{"d_expert": 128, "d_shared_expert": 256, "moe_layers": [2, 3, 4, 5, 6, 7, 8, 9, 10, 11, 12, 13, 14, 15, 16, 17], "routed_scale": 6.93, "router_z_loss": 0.001, "init_std_router": 0.00737, "lr_router": 0.00213, "norm_eps": 1e-05, "optimizer": "soap_variant", "lr": 0.00493, "beta1": 0.95, "batch_tokens": 131072}
Below are experts of layer 3 (counted from 0) of a mixture-of-experts language model. Rows are named up (a neuron's input weights, with its number), down (a neuron's output weights, with its number) and show model dimensions 0-191. Each number is 50 + 12 x the weight over its row's rms, rounded and kept within 0 to 99.
Before each expert's rows: a language model's description of what the expert responds to; "comes after" lists some tokens at least twice as common just before its tokens as in all text. This comes from a sample of Wikipedia text that the model never trained on. Tokens count by the router's weight.

# expert 21
It responds to: Word-start pieces like sub. First letters and pieces of words after a space, such as sub→script, se, B, E, in names and titles.
comes after: " ", " a", " (", " \"", " and", " co"
up3:60 56 56 33 69 65 54 46 41 45 62 23 43 46 57 59 48 42 49 46 59 34 37 66 46 55 44 49 37 59 39 60 57 38 53 52 55 42 23 64 49 38 40 68 49 33 70 59 70 31 37 50 61 38 08 53 38 44 32 63 32 42 36 65 53 56 47 41 59 32 57 33 42 46 43 60 37 49 62 48 48 38 67 26 35 35 51 60 39 54 31 57 42 40 57 64 31 41 36 47 68 48 71 55 47 65 43 43 29 48 41 51 44 60 28 58 52 49 49 52 43 54 39 50 72 55 42 44 69 25 39 32 76 34 72 53 35 58 41 44 57 52 60 61 50 56 43 46 52 33 88 34 53 48 58 49 72 48 45 54 35 41 58 63 55 43 58 40 48 40 47 56 49 56 48 55 55 55 21 48 44 70 44 36 47 34 56 47 58 55 47 65
down3:61 42 46 47 51 51 75 43 56 39 51 40 52 51 48 29 53 53 45 41 46 51 49 37 62 52 58 54 35 60 37 42 58 66 43 51 67 68 50 62 57 60 64 58 55 68 64 54 63 63 68 53 66 58 53 54 44 41 54 50 42 48 45 42 56 63 36 35 60 28 27 54 45 49 59 54 42 44 37 56 63 39 64 24 34 39 57 42 49 52 61 72 52 52 30 50 66 39 63 65 55 19 65 49 47 49 44 58 56 49 44 48 31 86 73 59 33 49 62 64 59 86 55 14 26 51 57 56 70 45 30 59 41 56 34 59 39 43 56 43 27 40 45 46 61 50 64 53 81 50 32 40 19 52 60 37 40 54 56 63 43 41 33 62 54 68 58 67 45 45 53 47 37 64 54 54 49 56 55 66 50 47 69 43 58 51 49 54 53 60 44 60
up4:60 67 67 38 56 50 48 27 57 32 36 52 57 55 28 59 46 52 53 47 54 43 28 58 41 52 44 65 54 51 25 32 40 50 49 64 45 45 72 25 48 24 46 28 59 48 64 50 35 58 44 50 49 57 61 56 42 49 42 54 46 33 39 54 52 40 58 59 60 62 41 45 66 50 37 66 52 70 57 64 40 40 56 51 74 56 35 49 45 51 59 66 57 43 55 69 45 43 37 51 58 53 48 68 51 34 55 46 48 75 50 47 57 65 33 77 52 59 65 63 30 57 48 84 84 49 60 38 59 38 53 52 46 47 37 38 53 64 65 53 61 51 61 70 40 62 61 46 43 30 23 54 72 41 62 33 54 72 39 60 46 50 45 49 69 52 41 62 34 57 59 62 45 60 44 75 52 50 46 46 46 63 42 48 57 53 64 52 44 30 33 26
down4:65 51 37 49 62 62 50 55 45 52 61 61 60 44 45 48 40 48 49 41 61 29 48 38 42 61 46 56 48 50 66 60 55 57 55 41 41 23 40 55 41 75 53 47 57 35 52 36 47 58 35 27 62 54 47 70 54 36 49 67 56 52 59 53 61 36 42 35 53 65 42 49 51 63 63 63 53 44 48 26 72 77 51 33 48 44 59 58 59 63 33 37 50 64 20 68 58 54 63 63 50 30 63 49 48 37 48 52 57 29 69 56 50 66 44 61 40 58 45 43 46 56 42 42 54 36 73 46 47 42 55 53 65 43 56 42 47 37 40 39 62 41 46 66 67 52 39 55 78 71 31 79 58 46 58 57 56 55 62 38 20 45 47 28 49 49 47 47 32 45 63 51 47 56 60 66 72 70 38 37 59 65 68 42 67 67 39 74 26 40 61 52
up5:70 53 48 45 52 32 44 40 42 36 52 47 51 47 47 46 43 56 57 48 56 53 21 70 66 56 54 72 57 70 42 51 69 34 62 62 72 42 29 35 56 26 40 50 54 33 50 55 41 52 67 47 54 62 23 36 56 43 46 27 48 39 34 51 46 48 29 40 50 68 64 34 55 37 44 50 39 46 58 69 50 58 39 44 53 39 38 50 51 39 43 40 49 44 41 81 49 54 47 65 56 34 51 70 34 55 45 33 39 52 77 38 31 60 42 55 70 32 55 48 37 47 38 35 67 71 44 55 61 43 40 36 36 48 56 50 56 46 40 58 46 49 61 51 58 59 64 54 26 52 60 45 56 42 69 47 52 57 38 52 55 51 78 41 54 48 57 44 41 31 55 39 55 52 28 32 61 41 18 51 63 67 38 41 53 67 63 59 27 48 60 75
down5:57 30 52 51 68 68 41 59 70 47 43 48 46 22 59 41 50 74 67 55 43 73 45 49 40 46 56 40 52 47 63 31 37 66 62 55 39 26 29 52 51 73 58 60 51 60 38 66 46 47 61 74 55 69 46 68 09 31 53 57 37 46 43 55 48 45 48 55 31 42 71 48 67 37 56 62 39 49 59 55 63 58 46 50 66 52 63 59 48 32 48 46 43 69 50 31 55 62 48 44 49 59 57 43 46 39 62 73 33 53 63 55 53 53 64 51 50 40 50 68 44 57 59 73 34 57 41 58 60 58 53 28 55 52 49 40 69 57 41 34 51 39 56 46 35 57 50 54 52 30 69 67 45 39 52 40 66 53 72 62 58 47 56 67 37 58 27 38 45 47 57 55 59 53 58 41 35 65 65 40 38 53 51 52 63 54 38 21 69 55 50 62
up6:35 66 42 41 57 23 49 36 45 38 47 48 48 48 25 65 45 43 57 63 50 48 49 58 38 48 76 33 44 52 48 61 71 33 56 55 52 50 61 48 49 86 45 54 46 46 30 21 64 56 46 57 61 68 39 33 41 72 32 62 45 45 23 43 36 61 51 26 49 29 35 65 66 56 40 56 45 64 61 48 47 46 53 49 39 54 21 45 46 45 42 60 61 32 41 54 57 49 42 56 55 44 51 52 48 58 54 41 34 43 58 33 54 44 39 46 48 41 43 55 55 42 30 57 59 40 74 55 40 63 54 39 64 66 68 44 26 48 35 45 52 31 61 45 59 63 49 49 53 50 58 54 58 45 59 50 67 48 36 53 50 48 47 53 76 64 63 49 20 86 63 29 42 53 54 57 59 59 45 40 43 45 74 70 49 47 56 46 41 63 44 70
down6:38 51 22 31 59 47 35 28 41 50 42 36 59 44 70 42 55 43 28 59 68 62 47 62 52 60 30 48 61 54 42 46 41 45 56 68 35 59 38 59 60 46 53 26 55 38 46 55 59 62 44 31 56 37 62 50 56 69 46 42 67 52 47 58 54 69 61 50 54 50 37 20 50 30 59 45 51 35 44 50 59 57 39 30 58 64 42 24 42 61 74 45 41 36 32 67 45 28 60 40 56 51 61 71 36 52 45 50 41 59 41 41 60 55 47 56 44 33 69 35 37 37 53 43 42 47 43 46 56 59 56 56 56 54 43 55 76 69 49 49 23 55 56 48 57 47 49 58 38 35 55 58 50 52 52 32 68 45 18 54 66 60 62 73 31 59 49 53 72 76 36 39 55 34 50 45 37 55 74 30 58 34 58 56 48 40 67 45 56 59 44 50
up7:51 53 33 36 46 49 68 35 47 54 42 51 49 53 29 33 33 50 47 62 57 46 60 45 45 45 45 30 47 46 49 49 45 48 43 58 66 85 45 76 62 42 50 59 43 60 43 61 54 46 46 46 50 55 66 51 56 28 48 53 51 54 39 41 49 52 33 67 63 40 37 43 64 55 54 57 54 41 53 75 74 51 57 49 41 47 03 51 61 60 63 50 62 56 40 77 36 42 57 50 46 46 59 60 59 48 49 56 59 74 54 38 40 42 48 51 44 36 56 49 39 60 65 92 68 47 43 52 67 55 48 26 65 41 62 46 76 50 35 51 37 46 48 69 55 50 60 60 37 34 69 48 44 63 49 42 40 41 45 25 30 26 14 58 56 56 33 58 39 42 51 28 54 47 63 46 48 45 38 52 45 54 68 54 59 51 35 55 46 46 62 50
down7:45 57 59 42 24 41 76 32 44 45 45 70 70 63 50 59 61 35 47 28 40 58 28 59 41 58 31 52 51 64 46 40 54 41 61 31 45 47 69 80 47 47 45 45 51 47 66 55 48 58 49 48 56 46 47 29 49 33 55 39 57 44 67 52 48 49 67 46 50 67 37 48 54 71 46 47 48 71 83 48 50 52 49 55 57 46 50 36 52 36 51 62 30 35 44 30 56 59 43 55 47 70 65 51 36 50 52 56 27 72 37 62 69 32 40 58 54 53 51 47 44 39 70 55 36 66 71 67 45 54 62 46 67 41 41 53 25 23 48 56 48 32 40 62 44 49 62 30 35 35 47 62 54 49 42 40 41 65 25 57 46 58 50 32 43 56 60 47 59 49 56 65 53 54 37 43 76 57 60 49 41 37 29 39 54 41 58 58 35 72 45 64
up8:61 60 46 48 51 62 53 40 37 38 78 33 46 40 51 51 38 53 34 96 42 56 51 46 41 44 22 47 66 53 41 33 53 43 52 46 45 42 85 54 54 35 41 55 50 48 57 42 56 37 41 53 54 42 53 35 32 41 45 41 51 33 56 56 58 48 41 68 38 69 61 40 55 47 61 54 46 49 68 59 67 41 55 27 41 34 60 45 48 61 57 45 65 56 42 68 71 39 50 58 45 80 34 50 52 42 65 48 43 56 41 29 62 62 50 45 53 43 55 43 72 61 64 50 57 51 38 59 74 42 63 70 56 47 66 40 43 25 52 53 48 69 89 64 41 52 29 52 47 61 50 53 44 45 33 48 64 68 52 42 30 68 44 46 41 33 49 33 53 60 46 41 55 59 52 37 54 48 57 44 58 57 29 62 51 26 55 46 34 51 51 62
down8:35 38 53 32 45 46 44 81 48 49 44 37 53 71 24 61 14 30 46 26 62 68 64 48 55 59 60 35 65 61 75 53 55 46 39 63 58 38 44 38 58 68 41 70 56 50 53 61 38 53 55 57 36 43 67 42 47 39 64 50 54 49 52 34 57 40 25 53 59 43 48 57 56 42 38 22 79 54 70 59 54 50 55 53 46 52 48 46 45 57 50 58 47 51 58 60 62 49 47 45 47 57 57 30 60 60 48 50 55 53 49 47 57 41 46 47 39 36 43 41 34 67 56 43 39 60 64 57 54 35 42 55 41 38 37 39 36 58 50 69 38 43 58 65 49 66 51 60 62 38 36 65 62 70 81 71 55 68 42 48 40 66 31 39 35 45 69 44 52 51 51 61 41 46 59 47 44 73 56 44 36 30 27 46 60 21 42 49 55 68 43 63
up9:57 66 69 46 59 45 43 23 45 64 62 58 57 55 60 56 43 54 51 47 54 52 62 37 43 55 50 66 31 46 37 45 33 57 72 58 43 52 45 29 48 46 27 29 68 57 32 40 22 47 39 52 48 54 33 54 37 41 50 71 48 52 33 57 41 50 36 63 44 59 34 36 42 37 50 54 75 72 58 88 65 59 58 43 58 53 48 48 49 84 49 57 45 45 29 38 71 40 53 68 47 75 54 39 65 40 42 57 53 57 35 39 45 44 53 48 48 43 48 61 75 52 40 37 61 36 63 45 42 51 49 25 41 38 46 44 66 38 51 59 62 50 48 46 45 40 54 47 39 58 66 42 48 45 73 47 38 57 46 32 50 66 54 72 46 52 47 51 41 48 46 60 34 59 66 76 53 33 40 42 50 27 43 43 50 39 51 53 21 49 59 71
down9:50 56 48 69 59 53 49 54 53 53 53 49 51 57 54 51 46 48 52 29 31 40 47 61 44 51 42 34 43 39 39 61 55 17 52 49 77 29 51 44 47 33 39 60 53 63 38 32 33 55 54 63 37 30 48 63 48 58 41 38 65 49 73 37 69 44 34 51 41 51 52 38 31 45 53 27 61 54 41 29 57 46 61 50 56 54 51 71 61 62 54 57 50 57 57 63 40 47 45 43 40 37 66 38 49 54 57 46 49 76 61 38 37 74 63 29 28 66 57 83 51 80 52 44 44 37 35 19 51 56 56 59 77 36 67 57 53 53 45 66 63 55 79 37 54 33 56 52 43 46 55 54 62 39 38 50 38 46 44 27 60 50 26 39 51 69 67 54 50 56 36 39 53 48 35 30 50 42 58 41 48 50 36 47 61 48 45 62 42 33 44 48
up10:71 64 34 40 65 81 40 60 62 46 57 42 51 56 54 64 47 68 67 44 42 38 41 43 38 45 53 52 46 57 33 57 58 47 53 65 65 54 88 39 44 66 54 54 54 55 51 41 38 58 30 57 58 40 60 68 37 51 48 43 39 41 33 58 53 46 37 32 75 53 48 52 30 60 49 56 59 60 58 69 38 53 44 60 44 37 42 63 44 51 49 66 62 42 36 51 58 45 47 39 58 77 42 37 46 52 61 52 75 54 67 61 57 55 43 41 54 46 59 58 68 52 84 40 60 58 54 37 64 56 45 42 71 41 43 40 38 27 45 46 54 43 25 60 61 54 43 61 72 55 53 34 54 31 39 52 71 47 49 54 51 18 47 67 43 56 60 87 45 63 52 22 51 65 51 51 60 50 49 32 45 54 58 35 48 47 45 53 66 58 38 63
down10:62 53 34 48 50 66 45 26 36 54 67 57 70 40 54 62 46 46 43 76 41 44 56 44 56 42 48 49 53 53 52 40 67 60 50 42 39 41 47 37 42 30 43 62 29 59 55 40 51 35 51 74 47 56 40 53 33 63 30 23 61 58 31 60 49 40 33 49 53 50 42 41 48 54 35 33 44 46 55 67 70 58 73 25 31 43 72 20 28 48 56 28 52 39 52 44 49 53 54 48 54 58 15 46 37 36 50 61 57 41 50 49 58 56 44 56 46 54 63 57 59 55 53 62 13 36 56 43 50 55 53 67 37 38 41 60 46 58 51 65 48 32 49 54 50 51 52 31 54 34 54 65 66 63 64 58 52 68 81 34 59 51 82 47 51 47 53 34 49 45 42 62 55 41 30 52 69 35 59 60 43 44 48 35 54 66 52 46 38 56 48 40
up11:66 57 56 44 43 59 57 28 55 39 47 45 46 33 38 52 68 68 61 51 48 47 37 61 39 38 25 50 48 49 62 30 56 49 92 48 53 51 26 54 41 59 62 29 63 43 56 08 50 60 30 54 44 33 55 38 49 47 39 79 42 47 30 59 59 50 28 41 53 48 62 40 57 59 43 33 37 60 77 39 64 55 50 53 24 49 60 58 58 59 52 48 50 30 64 64 20 34 41 46 45 37 44 56 31 38 55 50 50 51 69 46 59 66 42 58 50 51 54 50 59 54 63 45 42 60 49 47 47 34 59 55 73 46 35 41 51 58 38 56 53 47 49 67 52 40 55 46 39 55 53 64 62 53 50 43 51 41 29 46 53 61 76 65 34 59 62 35 41 49 38 28 47 38 38 52 52 50 54 44 44 22 50 40 41 33 58 49 29 63 48 67
down11:55 51 44 65 76 52 62 74 52 45 52 37 51 52 57 66 43 64 61 53 50 49 32 55 58 58 39 30 40 55 51 59 59 32 42 52 64 53 46 43 45 64 46 55 61 53 48 39 56 61 69 43 22 34 59 58 50 59 57 71 35 32 68 45 43 53 48 31 72 54 38 39 55 40 70 53 67 33 18 55 45 52 72 59 39 65 53 39 24 41 55 53 45 62 53 61 51 45 45 74 53 62 43 43 32 38 47 56 61 25 44 61 39 45 40 53 57 64 36 64 37 66 61 37 45 38 49 44 47 50 35 46 27 39 44 34 54 55 51 72 60 51 42 50 51 42 57 56 19 79 53 47 51 51 44 66 43 28 39 34 44 50 49 44 46 57 71 59 66 51 42 49 50 66 41 44 54 53 75 37 55 66 45 43 47 28 39 71 58 46 22 36
up12:40 57 59 50 54 58 51 47 51 36 55 55 54 56 34 53 55 46 40 53 58 41 43 52 45 41 32 44 52 49 52 45 56 52 44 46 46 33 67 30 48 39 38 29 33 33 40 36 41 65 47 58 57 64 13 63 52 31 46 48 54 46 39 47 53 43 35 62 34 15 55 52 51 62 47 37 42 60 56 50 56 54 45 48 38 30 32 44 42 36 43 49 65 38 67 52 29 84 55 61 55 75 58 70 45 65 62 45 43 50 43 43 29 48 42 67 54 86 55 62 46 54 42 52 24 55 57 41 49 74 62 67 41 36 56 56 76 16 46 59 53 55 74 55 52 58 59 52 65 28 74 50 51 43 52 49 44 43 32 57 40 63 41 48 66 58 55 40 66 64 45 42 41 53 50 61 55 45 50 40 28 31 46 47 37 77 58 46 60 45 50 49
down12:59 63 43 46 42 60 56 40 58 50 31 17 36 51 26 58 69 52 55 45 48 33 34 41 55 42 39 45 61 61 28 54 41 44 50 47 37 51 59 67 53 68 62 24 33 37 41 52 32 64 55 50 39 58 62 50 54 51 42 33 54 67 55 48 41 69 53 68 53 54 48 49 67 55 67 47 44 60 63 64 55 47 55 49 54 58 54 58 40 75 46 48 31 37 43 43 46 68 59 61 55 54 46 64 65 29 63 50 34 70 25 54 46 41 43 44 40 58 65 53 54 50 68 49 51 45 38 70 45 58 73 39 63 56 48 46 56 43 41 53 66 44 42 64 49 30 55 54 54 69 38 35 26 58 64 51 50 39 48 55 70 79 53 38 54 85 63 53 68 59 59 53 67 51 55 52 63 50 39 39 58 71 56 39 70 44 62 70 38 67 75 37
up13:53 77 44 41 56 51 59 37 64 46 55 42 48 55 40 66 52 66 58 47 25 60 57 56 74 48 52 54 59 53 37 60 39 37 53 56 65 35 46 61 44 45 54 43 69 36 58 38 71 58 61 57 57 81 55 55 53 46 49 48 40 35 44 32 42 46 64 44 57 28 65 27 37 69 55 38 56 81 78 46 50 42 55 46 36 42 77 39 48 65 52 59 44 61 51 47 44 67 60 48 59 68 41 57 54 29 62 47 61 51 73 59 51 39 50 35 53 45 62 44 64 53 49 56 60 37 33 48 57 47 52 73 34 49 59 36 72 64 43 63 52 63 64 44 41 55 47 63 80 43 56 37 66 55 40 57 51 73 54 39 44 72 69 63 41 59 62 70 40 39 57 49 46 56 50 39 59 58 45 39 35 74 66 50 60 49 71 37 56 40 42 76
down13:52 58 64 33 49 54 61 49 55 53 76 55 56 35 52 36 64 48 83 71 43 32 28 41 59 37 64 40 33 37 35 65 55 68 52 51 55 41 47 72 65 25 39 43 62 42 29 37 50 52 54 34 64 57 52 47 46 66 20 31 53 36 25 42 52 53 40 65 56 39 41 57 56 76 71 51 50 39 36 46 50 35 54 46 49 47 49 34 49 54 60 54 53 57 40 52 59 42 65 36 43 52 51 62 30 42 53 33 52 52 35 57 48 65 56 61 37 66 50 47 66 60 58 62 36 45 41 39 46 53 70 26 51 32 41 59 53 42 46 64 58 25 49 62 57 27 39 59 45 51 61 45 35 36 47 57 45 49 24 56 57 63 60 25 46 25 30 49 64 72 58 63 48 40 42 55 58 49 35 49 47 42 50 37 70 49 60 47 45 55 43 25
up14:53 38 56 39 69 38 54 40 49 55 50 49 51 41 78 54 56 60 60 47 46 69 31 37 47 45 44 68 54 56 44 53 48 56 39 57 49 37 53 45 54 48 59 34 34 47 43 33 52 57 54 55 67 61 48 48 37 50 48 45 53 55 45 61 50 40 47 51 17 29 46 46 48 55 53 23 42 54 31 36 55 75 58 47 21 44 35 65 40 51 46 51 48 50 51 53 51 64 44 45 54 61 62 61 50 41 52 44 60 39 35 52 57 48 47 89 44 64 52 41 24 45 46 31 40 64 39 62 60 82 43 56 89 61 43 56 22 48 33 70 44 39 44 66 46 53 66 58 49 32 20 46 62 49 31 43 57 57 34 60 43 59 46 11 51 44 53 54 33 42 54 39 34 43 44 45 57 54 41 56 42 43 43 46 48 32 60 50 75 56 65 63
down14:67 39 68 35 56 39 68 67 62 53 49 42 23 43 52 57 69 20 48 63 58 59 44 41 65 32 33 45 46 40 46 50 39 47 63 38 62 43 40 27 50 45 38 54 53 77 47 41 49 58 54 46 52 42 37 53 13 26 55 54 47 68 43 60 31 57 57 63 43 57 64 51 52 50 48 64 59 58 44 60 48 57 42 53 61 35 65 36 41 40 59 32 41 49 77 41 29 59 56 57 59 39 43 50 74 35 67 62 46 58 71 53 77 53 56 55 40 32 56 48 38 32 74 36 47 43 24 68 48 46 33 62 30 39 47 37 55 64 43 41 38 28 29 46 41 53 56 39 49 39 60 58 69 44 40 51 61 45 48 36 43 45 46 59 40 63 54 43 61 65 56 47 44 64 48 63 30 47 54 61 60 47 56 40 58 51 45 49 32 47 24 54
up15:35 57 48 45 50 62 65 34 47 28 67 51 37 44 39 42 60 63 49 64 66 33 22 42 52 41 61 51 46 57 16 53 63 43 43 64 29 50 62 36 59 42 44 44 35 49 19 37 35 48 49 54 53 55 31 33 56 71 41 46 38 44 75 49 60 44 47 59 34 61 54 57 37 39 40 38 56 45 68 49 37 73 51 66 43 39 44 39 34 31 43 53 69 35 49 24 50 51 52 19 46 55 62 68 49 62 45 54 34 49 41 67 32 53 51 47 52 63 44 64 48 71 34 68 65 45 60 57 64 55 50 50 60 39 46 40 50 32 32 59 63 43 52 56 53 52 45 52 61 45 78 46 43 56 49 48 35 34 52 36 52 28 39 53 49 67 30 71 56 47 62 39 46 54 48 49 60 50 29 37 49 24 36 53 50 56 69 54 43 61 40 67
down15:33 61 56 45 56 41 58 48 54 56 39 52 30 53 41 28 40 54 42 58 44 35 37 62 36 50 53 48 55 47 36 65 37 44 55 30 51 44 57 58 59 45 48 47 32 43 56 77 66 55 30 62 51 52 64 45 51 59 26 37 47 51 37 64 31 63 33 64 37 49 53 52 51 63 52 56 63 53 49 62 51 49 40 58 91 36 44 45 67 52 57 43 73 37 33 78 48 74 49 51 48 31 46 40 43 35 45 48 36 56 50 57 78 54 45 55 54 28 67 69 64 66 37 72 62 55 31 41 24 49 52 62 37 41 31 51 51 66 47 45 60 48 48 41 40 18 38 55 44 61 47 45 65 53 66 60 54 62 47 51 36 51 52 60 62 67 57 58 59 51 31 47 60 52 42 70 65 42 30 53 55 27 48 42 46 65 36 47 72 48 50 72
up16:41 67 48 64 42 66 56 61 34 40 36 39 40 61 70 64 55 48 61 56 43 47 42 55 40 48 55 48 64 64 20 45 50 55 48 58 43 35 52 79 45 49 42 32 51 51 59 37 54 47 36 51 36 38 49 42 47 38 45 52 40 45 57 57 49 51 42 50 47 34 46 34 77 44 54 25 47 61 68 62 62 49 48 48 56 41 53 49 50 56 33 39 51 31 46 40 49 37 32 47 60 65 72 46 41 45 60 58 69 22 42 70 55 56 44 61 46 33 60 60 46 36 43 49 68 63 36 45 58 35 45 59 80 73 52 39 70 27 36 45 71 50 54 38 44 54 44 57 55 45 43 42 61 27 61 50 41 48 39 74 51 79 62 55 49 78 56 61 29 43 55 57 42 59 52 54 51 55 48 69 53 53 46 65 54 44 40 71 27 35 27 21
down16:61 28 55 38 54 31 47 47 59 38 38 63 55 56 43 23 57 55 61 51 56 51 30 40 46 56 44 46 58 44 63 36 43 56 68 45 48 47 38 48 49 58 29 55 42 70 41 52 75 60 46 28 64 38 52 41 46 41 50 63 60 42 64 40 39 30 34 53 25 50 18 50 46 52 50 56 34 18 55 58 37 39 53 72 52 47 56 27 64 51 45 71 64 34 72 40 38 59 45 49 41 43 45 43 26 54 57 41 52 32 23 67 49 55 52 38 52 46 50 66 46 45 40 36 50 54 59 60 32 62 52 50 58 32 40 44 52 37 49 56 42 55 60 50 79 38 41 62 63 42 46 58 38 48 46 44 55 46 40 36 64 36 39 50 61 58 51 40 68 44 45 36 36 47 25 54 65 72 38 65 32 46 49 44 37 20 80 43 37 41 52 48
up17:53 57 47 44 47 36 53 58 40 39 55 42 56 57 74 48 29 57 60 69 45 45 49 44 21 40 38 39 47 47 31 60 46 55 56 54 80 46 38 56 42 52 47 35 72 61 45 51 46 41 51 63 58 68 56 71 40 58 40 36 44 59 52 63 52 54 59 45 21 50 50 32 51 51 44 55 29 74 63 91 73 53 50 54 44 53 22 55 45 42 46 46 44 44 52 35 54 52 43 43 57 66 56 39 42 50 58 52 41 28 51 51 44 59 48 74 50 63 51 45 47 48 52 23 64 42 67 46 46 49 57 74 66 63 81 48 53 41 38 56 58 52 65 54 43 70 54 52 81 42 29 51 38 26 56 47 53 45 51 34 52 68 56 07 59 57 52 53 42 45 57 50 52 58 35 58 55 60 55 44 57 64 59 66 46 73 55 49 53 42 54 62
down17:70 49 45 46 65 48 59 51 53 52 48 56 60 51 72 45 31 59 44 34 45 34 65 53 32 44 46 50 45 53 58 49 18 52 30 37 61 31 50 47 22 39 50 39 33 38 42 50 47 62 30 47 53 40 33 40 47 33 24 59 44 45 57 41 48 53 70 47 44 50 29 38 33 56 48 53 25 35 57 69 44 56 35 36 71 66 65 42 46 34 36 53 45 59 61 66 68 44 59 53 29 47 73 60 71 64 56 67 51 55 61 36 42 31 60 42 52 46 35 63 52 49 51 47 43 64 48 59 47 64 51 60 72 66 59 62 64 50 67 54 35 56 65 59 44 38 42 54 61 52 64 56 50 67 44 58 58 46 59 46 52 49 45 63 49 39 62 47 27 82 55 50 57 45 45 55 61 51 58 46 12 44 62 43 51 51 77 43 72 35 49 29
up18:45 56 56 25 51 60 35 39 42 41 32 38 51 60 57 47 38 66 59 51 46 46 53 41 58 58 33 58 38 61 24 53 49 36 40 57 69 38 48 42 48 32 31 43 38 47 81 46 47 49 68 68 60 59 65 56 43 35 42 36 52 42 54 48 35 55 43 59 64 37 41 36 51 45 54 49 45 65 69 40 57 74 44 36 63 43 65 31 45 34 38 60 51 47 35 58 63 36 53 60 59 66 43 63 44 32 61 42 51 59 42 47 57 58 42 61 60 41 50 49 63 46 61 64 51 33 31 58 73 44 33 40 31 42 63 50 64 48 46 51 46 46 68 52 48 66 45 57 66 55 33 46 60 49 42 42 56 59 50 30 50 64 39 29 53 51 24 69 74 63 47 26 41 49 66 58 53 52 47 40 51 51 40 99 47 40 41 52 62 42 57 26
down18:60 59 70 41 65 63 56 45 58 50 54 38 54 69 64 56 48 60 56 62 31 42 46 71 23 58 46 51 49 23 56 61 50 44 55 56 59 79 60 34 35 46 60 83 78 32 57 47 63 46 56 53 67 56 51 22 52 53 68 41 42 46 64 38 55 37 46 30 55 55 48 53 57 64 53 59 33 40 40 49 54 52 44 68 40 62 40 36 53 54 44 61 67 71 60 64 41 57 49 38 59 63 53 54 39 44 43 44 53 36 42 42 54 22 49 40 62 80 61 42 43 45 36 60 70 30 58 40 37 40 51 40 26 57 43 53 45 53 54 29 49 31 52 57 73 44 60 29 29 61 48 57 29 39 58 52 45 51 53 53 42 43 34 43 55 43 46 52 60 65 45 48 48 66 45 37 80 54 47 63 22 70 47 44 52 58 44 54 52 37 36 46
up19:81 46 54 49 52 53 37 52 31 53 49 56 47 57 60 64 29 41 43 62 47 45 57 39 32 49 60 56 46 39 55 52 40 55 63 42 60 51 63 33 53 42 54 69 48 33 52 52 42 63 75 53 65 26 65 34 50 36 66 37 54 29 75 29 53 44 44 73 59 52 46 41 76 51 52 36 60 54 59 88 48 63 64 66 44 46 24 45 60 67 52 52 57 38 70 45 58 59 52 50 50 49 43 53 43 45 52 57 43 69 48 47 28 47 51 45 44 89 44 54 36 55 41 51 66 56 41 47 55 74 55 53 26 38 57 45 37 35 48 44 38 38 49 49 39 43 39 60 57 38 51 50 63 65 42 51 54 70 55 46 42 38 39 49 52 52 85 55 44 42 64 37 50 43 46 47 45 45 73 46 39 53 76 66 36 21 46 58 50 46 35 35
down19:44 36 53 54 47 37 35 60 35 65 57 58 43 45 46 55 56 54 36 54 70 48 56 59 53 34 35 53 52 64 57 40 44 63 38 31 81 58 39 54 56 36 60 34 58 37 45 49 39 48 82 60 59 25 34 56 63 52 80 41 55 39 30 59 46 54 72 60 63 57 75 59 55 40 37 47 40 53 60 46 44 62 44 56 42 23 50 64 64 32 61 35 41 42 47 48 43 49 69 58 59 55 75 61 60 62 60 60 49 49 45 59 72 47 53 41 55 56 62 56 33 47 56 44 45 47 63 59 33 26 53 55 24 33 78 35 34 50 38 65 51 68 55 44 53 59 43 56 49 37 37 48 37 57 49 54 65 33 49 52 66 57 55 42 56 44 48 42 56 41 49 58 49 57 38 36 76 33 54 57 36 28 70 50 20 64 67 59 63 62 51 42
up20:64 44 54 37 50 69 60 43 46 49 23 50 41 78 75 56 56 59 59 38 46 40 50 43 53 47 58 59 87 53 43 53 30 36 64 69 46 48 40 52 38 38 22 33 48 35 68 68 58 55 43 50 58 55 40 29 42 56 41 43 63 53 39 56 45 46 49 68 61 47 71 59 43 56 41 37 31 49 60 27 69 62 60 55 41 26 51 33 53 65 39 53 53 41 61 59 58 63 37 70 54 43 59 49 60 50 53 52 38 64 79 58 50 65 37 60 53 40 58 46 60 61 45 52 60 59 52 70 26 27 44 49 53 59 30 59 63 54 42 50 51 40 47 31 41 51 35 46 35 54 55 44 39 45 30 47 54 53 33 53 50 54 54 18 49 49 42 66 57 44 49 35 35 47 70 36 56 51 59 39 45 33 49 30 40 29 49 74 55 42 33 44
down20:52 76 47 54 47 60 63 54 44 27 50 42 64 42 57 48 59 86 55 37 63 50 41 60 56 55 51 56 53 47 47 50 32 57 58 48 43 39 35 54 61 63 49 42 51 46 60 79 52 38 63 55 51 58 48 41 55 50 32 36 63 54 54 73 32 51 30 57 46 27 60 66 67 62 38 50 60 24 73 41 70 38 50 44 35 43 68 63 49 61 47 35 47 47 33 61 57 57 49 62 57 46 35 50 30 63 46 55 72 44 54 53 42 36 47 61 50 38 53 43 56 55 53 46 44 56 42 50 42 51 56 61 57 48 57 51 69 69 56 55 49 60 44 45 32 53 43 33 64 63 42 37 37 25 51 51 43 67 32 50 49 46 53 53 42 44 84 30 60 44 38 38 29 47 60 56 64 36 46 53 33 44 59 67 51 47 76 44 89 69 17 35